Experts of a small language model.
Size: 10 layers, width 320, vocabulary 8192, 65M parameters.
Experts: 128 experts in each of 9 layers, 48 SwiGLU neurons an expert, a shared expert of 256 neurons.
Training: 285M tokens, 4346 steps.
Below are experts of layer 4 (counted from 0) of a mixture-of-experts language model. Rows are named router (the router's row for the expert), gate (a neuron's input weights, with its number), up (a neuron's input weights, with its number), down (a neuron's output weights, with its number) and show model dimensions 280-319. Each number is 500 + 50 x the weight over its row's rms, rounded and kept within 0 to 999. Numbers have three digits each.
After each expert's rows: a language model's description of what the expert responds to; "gets" lists some tokens that make up at least twice as much of what it gets as of all text. This comes from a sample of Wikipedia text that the model never trained on. Tokens count by the router's weight.

# expert 17
router:543599580375468392576472501555514438512479460531478517605540431554455571501486457455483442595462491445517422646427542568
gate0:524550485570571580552487529480506503545440491399535546536493440430434540458553482487443555419550564515545492550538553530
up0:416555466450483566527468537534456494463462587433412574463485504469484411466456468546545461478617521477532522568485579516
down0:500530447602512445499540475532550600605539473488514562466451454470468471543547485475478515462546461540577532435526546453
gate1:499475548542464496485572449474564487455605539497612457511495460497521489472423405636596513417515404458542383623533544498
up1:494527510416456472517353456567583545457434476533431542439496548507604563441539568409454522550553448558562553513511420421
down1:526430501591398474517524519475565532521502463430427487466487521576417545535548486463560493509581530522502494515589515512
gate2:482492537552508425459509504500448476496518584521601469528588417598429568451503502494416648509541547594546508506471507447
up2:471553529517550512455506526575470634561518595493510424450548478504483531482461456471437554566505468464493552535495495410
down2:552551471475476433470456484565600488458480440546520472517471551427481555503517501441501523540559435530407527480484478459
gate3:607553597562507507489511499420399400530533510481487479551577421598457552462507594491478555497491513549480467505425507532
up3:488557535569522469420493453395558504460486512591526488499518574460525497478578462487417521477490535458544553450505517512
down3:383499442390463558457418504434468494507478517482514491509498480610545464583503489473522560457481578598393527530532499439
gate4:473483498455529517519566559474396533436481448455436533413491397483453503540458538501471451505520604561476464410457516465
up4:447531490508464379483519434531598528492506511596554573448531534441568513415535527535576580468524502405543510489512504507
down4:486544479381550562528489601525499495520540571641580452475496455516555495578490536529463519575488513393553441569512572483
gate5:412454433504644441484477479462519523433505515483403530517521464481512536492436463499509538515552508435522478499533380461
up5:490469504483528481408462452509570588471476500550438491432564438560538558470475546377436547516449516543549475542563461535
down5:564456475503478485568509433460520527459470460436468530550473519524442399448405566434467500544558486545474563383451501530
gate6:514513554449523525551507440548516544371475476510535518501497423464450439561572543540498572466559480418483563523485599443
up6:489445492492413532506616431565441564469450504458532453507474476466417505500505554490488517452534389456631513603473573423
down6:534590587470514542512473494453517416424515562514438463437550532566488564564496496507503459443561395477457587494421512463
gate7:479500474619507487472451460501472501639516484531548365446515508542514507397483514454524522398539450515479500424504447462
up7:533508423466549484482538520565473583447548582473424448577540468396511530467481560498492532510445479508493544522465542500
down7:422466465558561494476509437546479482588511496522415523543458535481519551583509563437606482499489451464462461436528490532
gate8:572561550480567505438508516580424462607528498532540491458589414520541577442481541563430559402442469535518431537580491507
up8:533528553503574520499560466545490448547506539475481467473554487467484544470496525535411507426440589522494465489511563566
down8:443538565468491470495463464489548462365530462482484552504473446612542559448590450547620566427436450468535503526505503508
gate9:517504517586556582527427531504492460466470501498513497497507479585578567443533441484602409531456543515492609496451591497
up9:428518445436425532583507530394515481425465506482558544437517509530519524544509520480414554467469517529519534443541597568
down9:486534534514503564470458468461544509538552596535511510482514546460495489478521458537483446540448380495466527541496466469
gate10:558546536576515533541529559517420448467489405490428503475411480490506564478473514492639461560507513471438522378491476600
up10:487556604476452488590575514641483558476511428352517451579540479455496496498469482479502513483483550470581485397512496494
down10:442502517534504555500514489522449472493470462473553569439487501529446567460507503498519481478437481523470497579491507443
gate11:508415561477420491537587510548422541405550419532541524567461546501560546465537570479390619486517525480556499543450445407
up11:536449467425491530500521564516456545513547519569556471528555451463435408533440511475542416528524530605520459551479477518
down11:474470457448587486482416447484526438499491588469445570518563489429483513521573492465537521491482496443554568578489481558
gate12:542453480452539520456552537528548449517509567429610510535619398541497449430532398615555475447457451426440510484506470506
up12:516460610365502461499454542571542559475552486522524488563426483474477541478594542465491499532474528504474558458474505410
down12:549548502532495585503536486528535494534468467460449485518542416447534572536425488572513542390514475509573493542543517480
gate13:569440497530531525406501559533452500547512473502599416551451475473481527396475547435493493467536427445470516509446460546
up13:392495510521470589476493463495493507529516466498541498471588532461446474497440485406510474493492444481480508509542575567
down13:615516449487475530542448454485476516513576517464564517456547626577511516582488460496461436511548518506456544465507461439
gate14:546454467395451480461523488490492535549448510507562494483481455457533491429502450606445496471558585541534431499478504381
up14:570561397490548500420501506465469442473534454465583482453482472487523441453505479600418425504474601495541492547473464484
down14:520511498491534513465433451512601407541577531458557520520616516397512427465479553458542573547476474506459526555524462495
gate15:500429526426546512567610537481429458462458544464442390439547485528449540420558545485439585554449487466594457491476487468
up15:627404554548497515581487487471487439490528531493500493442481474593478481514526434517471450556521599446523585465632469446
down15:571513473522549489530490575539460399541489476566385457552498533500522487467541567471407488464574611515496476430454521513
Description: Mid-word pieces, modal verbs. Middle pieces of words after me/Me/Hy-type starts, such as mo, lan, po, plus modals would, could, might, and line breaks in song or film text.
gets: "\n", " E", " St", " would", "D", " to"

# expert 33
router:545503476483510556523478429449431451525571534467463498576552428533467495497584442577491472442529553362517436536577518467
gate0:382512533539450494491521517400517566483424502581518539481519424501420482457554520529522592515508448507532522531469526525
up0:513487479543599479518416476600454490514483414394550468473515541424466506409507432522446492587494506484380438409552596477
down0:503421529532518485570550544466450464455504507510451480544494554481420498508547465568514557571496522532571505547510560487
gate1:509491463527505494621504503484531515560503560500468458499414462479532416514510591536522424412602494410509555448471552448
up1:465528477501525490449490490394515556482448497481564569531452521585512571465572464456488553470507500556464526463510521552
down1:520463418522528423488468466450496443509492408580504497500545558548583466529511495459519494530471591469509469476434545498
gate2:487520494589573588454427526570549545552417564533518575504530445533556481518518556555478527502489444466519468495472501443
up2:527510471513538540614594503494516543477512620464445553551530466490504493546566508505533487528505434433573459465557530459
down2:571408457608495467599419406361489469458461540566548547491501459436480628449503442506459459458641486571599432521561537503
gate3:424598566508562505478433535434469510465491475490554484477463490584591446512602512502554563538527452551476487503493461420
up3:525506480526558468595542529518454593601593507510506479532493470345465567458493440556546351482536490419490550451432372464
down3:481472502522362527527480456488547487487478493360479524538362487539487488527491470493509355494399530468552467427440504440
gate4:462441510502504462516446531487491368549500633462517578446604476479426575415472549492550526449509513529457487527589516515
up4:496507562437511391505505474500513564483503571510465559525423465492456412440477535505535452525543506476377511471492444535
down4:509541540559523399442507559512489489471468443605461421564454514412442487501456483443499618427525449589540496531469481497
gate5:485595477503535582491402565416500474549499524488507506580482470497434492432457491409579477631513505520495434519519474498
up5:458555513477551538443537507596542470458509444549402496388529545479496366500571445521523545496506466555494562569493550561
down5:578535444513505462484541652463505541530456464478546466431475533377488486518451509598522446507454598524403451504550429585
gate6:560551431517512491524531504548442508583533519494517555435415478450455480492478456532474512525527497523478374438438576506
up6:448408403554557541526438460457456456539538538545513502517497522444461513523479530456587456483505491496522571444463496459
down6:533512425545509502431487414544522504506520533445549482530514569569447508452482523480464542412534471568467464449583493489
gate7:441523469488536545475466515491384503597569446517453521560551437514507450552440563524469448574517496530447520510484490642
up7:526484511484524442530449457461513597514514516538494571523531519352452519516464495496405498523470585575433557538546452555
down7:505560560511462431535563548464517487591570443390423453503499419450477515521450418492512479496432492494547493579392492567
gate8:468528438419513456559452442439467502558500597530527432458535527510530495482533463603556505560508532442547548446383383484
up8:500443510545452474537519444612502504461378405476507446440355472553539523493476511558382526466529548448411518440431449442
down8:496454518449456512441486470465459506479506507452474423464469565493470430551390505498440544567425551459477465455473510428
gate9:436522471537497491454502511492573500547469555492535403580564461541498508520572534592441517571455582491332585551505441561
up9:490455491512468474536453527422517490437544510506403525513548451589508516469556558502490504445575608496498528602502535466
down9:500520541588478446507471493455535502455476457502444529478450533434571475417474513462525513515421626486557469566519523512
gate10:533535530549452503517453492388517528615561573405426538428513491506497434427514491445488521442499519468408407518468472549
up10:531457504461523506558460565504572517573439456523436529557519516448518524486471528458462427495492535472573572460516468516
down10:538516464519494544487572517483640444397426427542454521572478605398470431474482428494458478442523493436529497474444506566
gate11:514445477489527457499424455489412447539389553395512442436523427465404469439450538537476498423503487429478455503494473478
up11:556465336494398483550526493509544427443506501437545491395443519438503444466547446701461484439529508557533544550431436499
down11:508508482497595478498497503400456469541502541532456457493533573574573504414554470465430587512474471532479555512533510417
gate12:540480547518500461525589564519467527446497559545554558530422460516519534350488501523462491565545466501553444421462548526
up12:530506532416517386583406446523482387446425541461504497347480540625543593548507517517446446510496518517471499457457563470
down12:448491477491522570432458556509441523477459553558429524567469462454452520493505476481434573519539463497567462445533473499
gate13:522574474552522347550567527478463537545529470448431490425538458530555613488489442480584454585469490467513512518448503493
up13:599475467454492530470498499551491479459454586518495482512500451436462512484406480512431561479525488588521556537490565498
down13:495434533532616511418480592513472510475508407496460419584443485517459477525494439465414554531578507415490531485555526592
gate14:461580514439450565537404536538553485495495545518473519540484539489515481497596437533559563494588516475545474571471554518
up14:528502520499595551540497519465372388423552543545476448464586519605437488495520392432482627533490472462634528512499437593
down14:424512435501494501514393482452522491463514534508483453500444586547486488517525515522499462402604527484443484444468414498
gate15:577427463476492554532466565411438513530523541478369441578521392521457532440472546537416466579491495521591492456572506464
up15:547571543582446423482506524473474455591435451529557500453464517389487552496472538439545500431529580533460468515510527432
down15:516467497499518542528533437522522518559475542460435551565487518611566485488472426558442483400580522489534466491515527476
Description: Word-final letters, names. Final letters closing a word, above all the t of don't, plus endings of English place and personal names like -bury, -ville, Yorkshire.
gets: "t", "e", "d", "th", "le", "f"

# expert 48
router:491599561498465474475499518479425560529488551474482501475488431528467527532477592464592500502443421526568394478513509593
gate0:542485512479517536505487509515501502420473541489473515452518514540476524470449377425408535504521532605531374417616484500
up0:525506418538456546456513406431520500491578497515435577533500522512536488579482466550473534534578599472396594469456509529
down0:474558521486526564414569477548490554551498394471457465481498522460474468477475670522577471475419467533461541417491497509
gate1:521548488522482540514509470534546442487488460574484538446526458537435499439554480453475511550484474581566509537521423526
up1:537539489438444474535479543516469511432478384430441510453540525501567550420499485507468475486505498496517432488513533548
down1:464472466490508505530520543488553620486475561502506562425486449449533462442435536533442513438616490468555511523518433517
gate2:513514481387585523506433478502517576513469468489611498504490456384461479462479471535406557461534495415558477473472554508
up2:468480449524506503476470492582482489499405526546488440458535480509505467416478467481470554518485462534567551406454461461
down2:532539476473439533526502440440498555407463525530476544536455512452463502365476534516500523450435457517472524478444527569
gate3:498509517564524530568537597433452533500510536615525395521490530483397493477456517597546477479491505456509532413471604546
up3:432635497611515423387452495495494534470467484418512498377449554525581475517503563558409431444511473474446477585470493484
down3:464569454524520474629402480488440554468530465508429467485507483392487436580482514520520515566614484582520545497441515529
gate4:518488425507532554494490469535534473523467473553512574383476471562398517521531478527481534493527412490478441497583452564
up4:462508525454526521548389470530555493468557468455493460494554462492464394529460515484541464633414532463568579466507647459
down4:499433517485481488459465481507464499482553455400518527509441532501517541479432465485477460555488450573412562481405547545
gate5:547461512509556384550508569457419474505453501425506435503410532557452552466463531451560484596442430483425452425492536544
up5:448453480578441495486429515537568565475495457484533537519610454448567484509456445448456518598488563550480541521492467426
down5:501512443545408570561503469527423448433551475561525439506469644412470575466504460449552556533562506541427512519581535492
gate6:484527531515519548326447517542534523482601551495481524449473489351458455546475547487430500483480447560483422550496453509
up6:454502398510508464525528496586556557471464449536548534511521457503506501489416456441524619527498430493498500515496508545
down6:560606494396522485600528432613470460446429495507493525467563384431562540537465372453467477562516451476579579497579449467
gate7:456468568422501524475461481402486447621442566413561376562564436502453558498590569452513496493498364493560503527551513503
up7:485466522533519552495648508514445419533411571452434473466515451535429503443361456477461523459522491544504358504521560560
down7:436546453502417498527551551474479478464530484461519574449453452473520468486501496495465494501453630508461530549543438446
gate8:513402468473431463512482471486484540500430541520526485572494467504587504443499538414486504500513418440503480479562494551
up8:528508540535553532442545490528498548398466469535474518538525561519354446514550568497443457480451507408419579510581432564
down8:471490478520521534489393506563478531544463484431521520503536451527514488540578441513465513462524546430551446546410548448
gate9:511420555464444480516485501561544456578524536559417507398458567517453525564544554508533497573587565484522535575531476572
up9:466501505607447567476463526592525505539503570421496437525491543517453490429512549468502557511542543511587501503545552356
down9:556394533536416433518493547515531526415542499579434450580495451544512496456467538455560482581520507500521557539503425558
gate10:439462505528596465514551538603479445498506551579453500547487418385561488476526541486495550431460568499483519518525546472
up10:484494498593530542448447587625556456519567510579429542488513499510402519570585468574477456543485524508488544424485454474
down10:444520482457458407461500434494495498516510467569516562584485524463572479555604492541473598393572493543542468379496595361
gate11:525465565534571456466502554506461461439535421437556469453512440469505526447520497593496555473519483524584548534464478515
up11:440517520531580517470447571485452549434569429425434560491435527501470484514499493487473611547523491495448497474489546586
down11:455403531463468478521550553479531460421461429520552504553486537373483499500507546475490423417538551509494533416470475516
gate12:515516504435531458542607549390492524507505488447478453601417457523574504506515495442535480556502483436503464528442646460
up12:545523528467464387501474438434579471545481484451465526497481504544584508543505524511500504465435479508592421565489496507
down12:460539431479509549568476564443516379463489476504514487493503513454506526557483569562489581481436480516463475484531549480
gate13:563559592466502546575485416484509440580515564473529526450489491574463476394508501444487610494540537533563514487520449451
up13:446438539428489464630506546479531469501471468515457557476503455501453493527439529480524495528491640494537549538397604445
down13:391581626522493493492412488561563474395545577459600545460531577476562534438526539452529536489444483571557482606468479413
gate14:491462532533520486510566497444506351418508443545507461485453437539498500547478512426469592543545489540525417482440548512
up14:475486615432565440449506453508484522580411425604474467432508473463511588459490459405506550549553508536556522552454434499
down14:534523538585499611513506574474473472421416530413553520473428541431570514465560515459475534526507433492519478446518515403
gate15:522573559372456468542466498478484469543453528560453470551418439491549540443556500508350519399593557411549480598452507443
up15:456464446408547424482480579467537415548503462519476530488465503487539533500480498571438555430579401573485526581440484491
down15:490517463462517467430471503491594489545478511599545568567495485511572492511473473534433506505553606486573496603526514587
Description: Capital initials, symbols. Single capital letters and name-initial pieces, like Roman numeral parts XVI, abbreviations GVB, chemical or math symbols, after parentheses or commas.
gets: " S", " P", " A", " C", " B", " M"

# expert 18
router:519460566518580445514461481463475527399460460577456506564497441579505539583460448459504601557597531485515513545477445493
gate0:565539444484563440559548529443587444470524457519434488583521462467482485485440557482485535516592503442541509477539609471
up0:419501510498509580495471474508392538509532568447567526445531489558570492572591392508472494464579567525454471487478374497
down0:493418477409483508564522464447463536423562442377480486510434462550493478401517513491478607481475479405463491494554517515
gate1:559536508456464536518450506434477434524499447502439550488449475444484484532610438461480508443514495520553466483576471487
up1:464494479378501523541421465515471415499464430447471509498428468494516480519578478569528503515555426567541525510528508487
down1:577448408588522444504471468475495497588497489455529517492492495471495609625530455490512471517556490445545474396480485531
gate2:460511424523448491598512587558453493461558422490359500506522460512510584442550528496515471521500454585551516545470466475
up2:469610515528525462452500438449497427490473474498433439484491484524423411452456467438566498501462490374446486558558469468
down2:478398580491468403482522594502457531494614383541501452512508503641452468590505474561494494551561496532401467386523505541
gate3:510435482425588598511487432506474562535511596451547450525469446458490493481488537567475444473535506562497457515486477498
up3:538454530425548463631587443559489425520525481482412518506519498558426510513489467449447458477532395439523447556469482494
down3:539480549470498405507474492492630431505552468457544485402541467442539606540479533495454397440505431415478603549468604534
gate4:440562534551505516480494445508468436491556493470515413398627381406439407484473494537514555513562546516542408471565542519
up4:551469435483519461548453526537465530558438517518428574473499544544560510447588555552479558510499530512425433449491439570
down4:485500484491349411542525463520504491498453500564517551499510541534485563475452470523540488512459447543546465497453475435
gate5:521506477521587557527523428423445441549518488492568534490504431446606568541502485520488471482546443507457518448568473508
up5:464477582447420462585515490522508492488563515518447507504488530598456528484442535472507534420476548587477444490525452529
down5:509511503487466514494560478509530458497530596486424486411409473558428466464515434611503470502488517511526453530506595499
gate6:601548450429546502554446535459474494589536488460589434558510477549527590479626478394512463488537510420362461515453419531
up6:521505519551601525517581525497497489493495574478496439452458508544447550554465528429397587561504550509546436568515474490
down6:494555449527495467428558569531546502457599463495378450532454554581498485462415480563493482555526575498457480445472507469
gate7:502491522438530568480524502586470504482576475423445501446408394471466495440522486501396585509572444571464533520389571458
up7:501537436592409416586480531472508468506463511556456586474492575590530469517551473480584442529419576455548534553556483557
down7:538428510420524498554528531520519516513507458491492528506527562542480690475471548579400541582432548487529586469589454502
gate8:484440456500522611596435481482477434567473474455405562403502508457514505437553492527548528530492495474511473553511479487
up8:490440492539488514551550505467457450529449527459516441502497479475508605536536547424431505496524490592534541576522523476
down8:483574477502533512476516476500482510569425590369570455491503445569577475457553542519451533451420519471500508486487554493
gate9:486629557440469507495551452431491416503509500467505468497521453518544593458496582461460532461451442507577423518506573504
up9:492392423498486574533481549520582616491543444499551519545423488491520394533387445498586483574562495486556510572479453477
down9:409473553505494443551580466500523572545463412547425579504527479481525480546526474496469502559559424436481507504493454455
gate10:645568541550518501457514453450587546494456414480397562485464484462504490528470492550518450462519503433549455494567457494
up10:518453407440500525583473513571605471516501504497484543555402506532506453540471494436556474477490477482482487548472485450
down10:525575426539505515503526500487479581474522481620515488543544548442538493524540520509460633563504518488524568462547447588
gate11:523450551483467565470496450410542534572502515514509483537525471589370462549574504427473491516505446480526521565598531402
up11:470512404481604417562541468439534477543499514498500495419509459505438492551446548459645509586579444516521435457502554526
down11:512457511477435472420498533476529506482549528525400470474570494463505529515549477543529471486587512574534405457508505546
gate12:368487388559663496451419529501564471439588470423484498453470515452505505525433420468470468516518453502556449478548519542
up12:491438516460494518478576497550529518574485528537527476528461542512558550495438537496488462444433537492404559475428489425
down12:546562524452463431507523563520470475428513502500538543470454446614490455447510423509565523499457565544459452467427531531
gate13:565585425433516538505476559469575445411463472489422499472361483484521500526545421502539467468459481558436449498444517478
up13:455438565521429471549431469407391439543551467482512617500517501457448508458413483536507496455459541495429554460532523558
down13:472487530505504472525437494512565568488519477546415428384535511558553494548583486515477435482448452492471454471531492515
gate14:596486499403526539522525464496428530515507564521528489517505477499580558499584518428577484609546497556487477476362464435
up14:526532578474528432513480500440549425449524477518478563458484494508477499523412435448512527534513454478573525476500505472
down14:504554519590409428504427516538487530552458473464491477457460440566532540556532482502573433514488418525521539462529489487
gate15:492567529442505494344484459459416505522503504472560574522507427462560546553531476503552509509551503430524450498449513648
up15:376466581502549480392524549534557544529468437441487623489595521488453497427496425506500562540542510544417529544511520540
down15:443473481442504448511461581510493486504471461487575580446524498493525498480505511492526445580456485426425430467451449462
Description: Sports scores, results tables. Digits in sports score tables, results and times, such as 2–3, 10–3, 1:34, plus soccer position codes MF, FW, DF.
gets: "2", "1", "3", "4", "5", "0"

# expert 40
router:475447539523482513466468517420511529400483418570506500513457475446500438539430423533577551513558550481457553478484455509
gate0:472518497553460531468464549466448461499507463599494446502544394456410542492443442457523422498502492502513558445558443529
up0:441510432506526482491429484512587491441564432498421507514452525525577496378544520545512436391515489518458513577514532520
down0:541452553456436460525525430477603503518519467492427542492489542500549477553495551523524553432489471518491542493449453486
gate1:565477456465455492499394546454439562415554437422518430441446519598628494479554396393527544481486509480561501583493437497
up1:506590561461482477512509604606460539535535481564467501437506472534530529498476492460474436518487405532442440473542472447
down1:437436426379514426556522473514542512537417459450477549631490567470429583502465381535530434548461483490504422560521525465
gate2:506473511402514561524535607430445485510498429406470493455468603542495466524481440516500523480537448414447497589477480451
up2:472484493488529655533435518465460459486541468464506483439442579466522404524441469481553422487559457478455535582583485525
down2:451565597526519427489452552464516421593507591486477510419533511463499491459518565476509441587486578513486521504485466516
gate3:460485559384435564568560517472571544482494471498610460539434467471481508489498504419488486499433404454458464511464524557
up3:446486448536437503520627526436645499448491536492480502611519500511388422543474532574506472576506479513517510482534523491
down3:503480459566420559489460546467477450458495484504447492616569527495377419481457496437470483479429453582579509460506474549
gate4:575398521547490554420573507461524463467494602511577457469473497520539520511505596479460564570527521454459483544506488509
up4:478503457435589454422453564466463433507557492476471559560491489516447475476547453430481413568578599440460498583489559516
down4:542513600503449522560490539450451504419469501530561470528477473606440566511535508382551586444618529495409425505465512426
gate5:461351536465562478496431468445496443526530490500569590487505494478523500450567419425548591498523524533499500467584500605
up5:459416478532623534506462552533488505440426530525381494579510532525451531507430518579464404507508515447454485481505527482
down5:446434548559561461495492456507541587605612555416463614417477483449539557480419432498543572483547458507636470562573532532
gate6:595484492476432587552570419476546466510501462624569471389464404536493484456444467514466503496458507436459447506420600542
up6:567481520524498522436495558469509534497541439477479555510576459543496457454480515496580499590491484493565489543497481576
down6:468617527460514527476455527496532524441526547483502479490463519482569545526494521594461475440467554459435446458374423512
gate7:593501457459512564521419520425441497494531441503475501477459428479515531448550458522410530497572554408520501487515493559
up7:564551531526500540531446500455496491508552455514578574498446457487510505446513497499484513493499519472614548463527558545
down7:433529586614526476578512488525492463459485483556509430487541518574628532531484546447468418537483497441468492550570513563
gate8:626422577467535505582470585487468493488462520451607468517438411512458499561432529506490441535480487531464422398553497424
up8:472449495613413491444399530447510477474508454563494552437523499509526447454496449539475549552539514473493558549472495472
down8:508556518544561473496510432485476420517510598440513528403544533514433433407649441463605551496427482459512476609561441528
gate9:538507500483540535483495555438416466437622545449378465471607467519456509555513384422499599426527475415414529503405449531
up9:517526480475481507531413432502513453489479560528395481600437439598549586492599562477519476551481414530453528503519489556
down9:480544493489536450557556519579462494538526570528448485519453474465527549586425516459514520482534487620565460405543495491
gate10:513592439473452437472469475523565543435407516536467440652444485465507462435542435488496524554464498444576560586453511460
up10:551491430499498489464427507452532544436449464567479392567400466437525578546474535497432455528408506446501530453478505478
down10:589479468460505525500513432512404575646550507412498492593437483485497590572454556555507454441578467543464476429503499516
gate11:547580465480477481526515475414559428566542505581536420468494456514422504562397476517542457554495469498530468466537518568
up11:549571499506553509487445464452535422450588465549394522514490460522582488434456575447395482495592503420424435512455530493
down11:546520483509506501459554549494566378520461511612463490396508430536545517539534430525484494405548525505512442559583494514
gate12:531499472525459594496514551500573571446450490456587565482429478574451506582415515549487546511551519468538486528525564534
up12:408546494548472531430533504578587453466501518497444454437519439578531469419651491440383444516487547521524507502589534541
down12:452494503502526535500504501530520522405368490505565510497459553562470466515508518526497559501494525463498514489529542457
gate13:439416540452467549543411476455404501367552485500520393551520451496539492489466518542469482564552439461476517540491474451
up13:464634545476521432548531470419543387474496490509392547438543503448535398499428480447553486472501479524505448498454513542
down13:536513460492537488459480518526500567506528520410584537499472420533507506522526494574547425593499553536455470570567515543
gate14:524521531517540530525621569503458470475562414537469568447517460537429453527456517561489460497589506519584449502510449541
up14:522473537504435539528551565493505460504566375569414582587513438485454555531517481513507475431461499562624451513505423453
down14:518535511492538507466548431490517566624527482594417513431480560471540392477539392496485548483536551511538554497504565570
gate15:513443422498567649476606499502464534558472476515559376588505456399496485558566475504391451389440504501497456502611560577
up15:574555563512480424532465481508468444512577429483400582468497528628595487457527466488497553567616541495568488609469521497
down15:525450494535505440545529496482463548467502527500502496502500486589472562490531487557491542521476502432554517450511533490
Description: Dates and sports records. Digits in dates, years and win–loss tables, plus month-name endings (March, Month) and person nouns like writer, actress.
gets: "1", "7", "6", "8", "2", "5"

# expert 52
router:510638574477576413536533526495506478565485541509481498495620438555536531450522405394459454506463466472535435573547558449
gate0:501503593384470497505539490510530442459503462519473562484600457480505453513479417471403407532460456535472438459490616511
up0:480522601463523521452460504474510469488515446518419485425620533448427535499551451489459549534490571568475481401542517573
down0:440477410497526560574460356475454423511465522508512592541381519542513503543476430497490541535553558444454435555549530538
gate1:569505522442534512448480560370441528388532469495494449578617465523557476534473479467512540536525461501563470483542511449
up1:574538528476514433469440562467485451455477528564498526546549451388475517520480500442526393563482495482517579536561542492
down1:549496522477493439534523505475523452517435463459519601492571520472416565530529389514591463539587533510418499485530582456
gate2:586543495510528583523578546501532539421519507600550413455395449531554442491480446550475487500380510526488520507546469433
up2:495489594506496549569567535559513519537544509511448481538496503515446443499440469429536478456580503593498495533483554400
down2:556498517423607523367484499481565472518422547544458460494546466424364513529537472486498514497548513456476506466430611457
gate3:489571533493515506460442496511479480452550502521584484477479438575551487385578475575543555508523550459546431372567411421
up3:546598460490523509473438568565599380470506504479546469500511527450557512591504493386402482448446515465549459572578493527
down3:572516568471520473521452549501488582492516472533532561454586502482566536559430490564520529468491587530554503432561483482
gate4:481528476467536522510558573583484495510540533483468403565546482507570508506545547475561443549472486589428457532507456480
up4:458520491543470465438490464514539529550455505464394450472346531452489375465413460417523503569518480415459494504516361516
down4:571595479476554502584422540503486564491535560396464446504472550542384592472544471528553490514507422505483441529452409577
gate5:557397551586474450520463527513537431417480549560534540457484453444399526462548474454529468571440526486536495512597583480
up5:474472451534425475406509544544501534468447459590576503495512509502548529557530590503557442554490433549496518468541391637
down5:613473493443497435533459608541583603494500588484454413516583433543551560533490473502423502448447511545491609519498477591
gate6:422480521569525536491450517562555414414506566538567568541473496487518574459444495418391511578573487501542440449546601463
up6:524537408569412600524502455412360542432550488552354519527463539480487485566484454566529437475492496512491445485463486548
down6:476449571437551539446507564613457535417494548567473519557592541474461539547473579451552465512411475494516498533501519476
gate7:541491557482504424416415535517386515493547333481570418666526483497521534530495527447384613489513515502533546493413554393
up7:588452476506458542482525452507497573501488428679489469507430546530468422660540491509595495562458514489416521370499419558
down7:480491450449569489519479513561472512536569486457465519518538500462496555424555523450517433502448428500431496521530407547
gate8:454404476512619515530558513489496558534534614553509495547484525509405496549522551442472503551508459503472534425570515503
up8:498500507576469517554515562441498495532445508523566481521517461499451568476524548490478503467404531549541522442453496549
down8:582476526435551524545490484550483501542431507485422437328508549442454560479517528458513470484485602438483511430563484570
gate9:494491538530466451520512437483511447545605556505443600496587403446442605518554485437499503572472515487518457422493513441
up9:463529530527462513574429503480526483530495494499528518467431566469487456499498492550505504514551504481484527480512482538
down9:529498554486502473496439529588424514592440585543544463551559486508466484474547464414470492461499437441472516416534428551
gate10:544440470495615421455565471534560476636420445485565439509461440522570570500488585563477501498509561544511422476578553480
up10:528494470461452578392476572434382594485576486489475537583526499430516483566443515537494544517555495577483455545447439485
down10:465565563461492481439471578568533521474438496601489521523459525495478540503419566540569429464439552428474540536459586537
gate11:446515502530531543437460554545551489482491518502565443509457480446436471438466595499466441484422593588420461410478435497
up11:547435481462543489555346563517460456579438543494476530505533484442483598533560479464506509512503472516528561509522441480
down11:495500519401507560402444475517455532512480487574463454524525495545469461440464517550456482545544406401499481446437456538
gate12:547437500427541461473547583482465491484447522425562516604454430453470516446440485541455492650386554472458432552542598460
up12:448552457529447533533499549477579512590519524502471529492485465526583435522526523376504420545434499511585488533506506472
down12:519512527500456530515424368522588608542584597425477407468517546571499560549391517516498530464501447513480602538566537603
gate13:497392579425475417480559443558515500528511416606507466529395487624433527524446610477475540583499478456481514486492459519
up13:537524530482483511549475508574416555541471523455470467552474618489592484518505464537472449491606508507421536481453447471
down13:557458494403430575475535530536541461538592440572397539490503526454456463448452387525498358519522562469473503481463499464
gate14:525522484501523546470533580428495357511433485528555523536466456584556417525500414543403510530411619389418550541481576526
up14:543419520459483423405486441551456588571588471437435529509453561547557485585552516459694492528538492449530549512554492552
down14:566589427524457407537548621509479475405555495532493584504542418473536572490464458514522460626523544431480541425500450519
gate15:434557551537460529523519485502580486557514487413492496534467413541500573546478536585483534517460450430630561515541504474
up15:552527523511528495563536478471479572556510506422439530545408466453452484581489373568476472503517603438497523451546474523
down15:470402493498460472544553509470510521493479424552535446431501539471555446459552525485439503455449513546513524462473504457
Description: Names, films and titles. Middle syllables of personal names (Elizarova, Michailidis) and words in film or song titles, quoted names and Romance-language text.
gets: " de", "\"", " Re", " in", " S", " Me"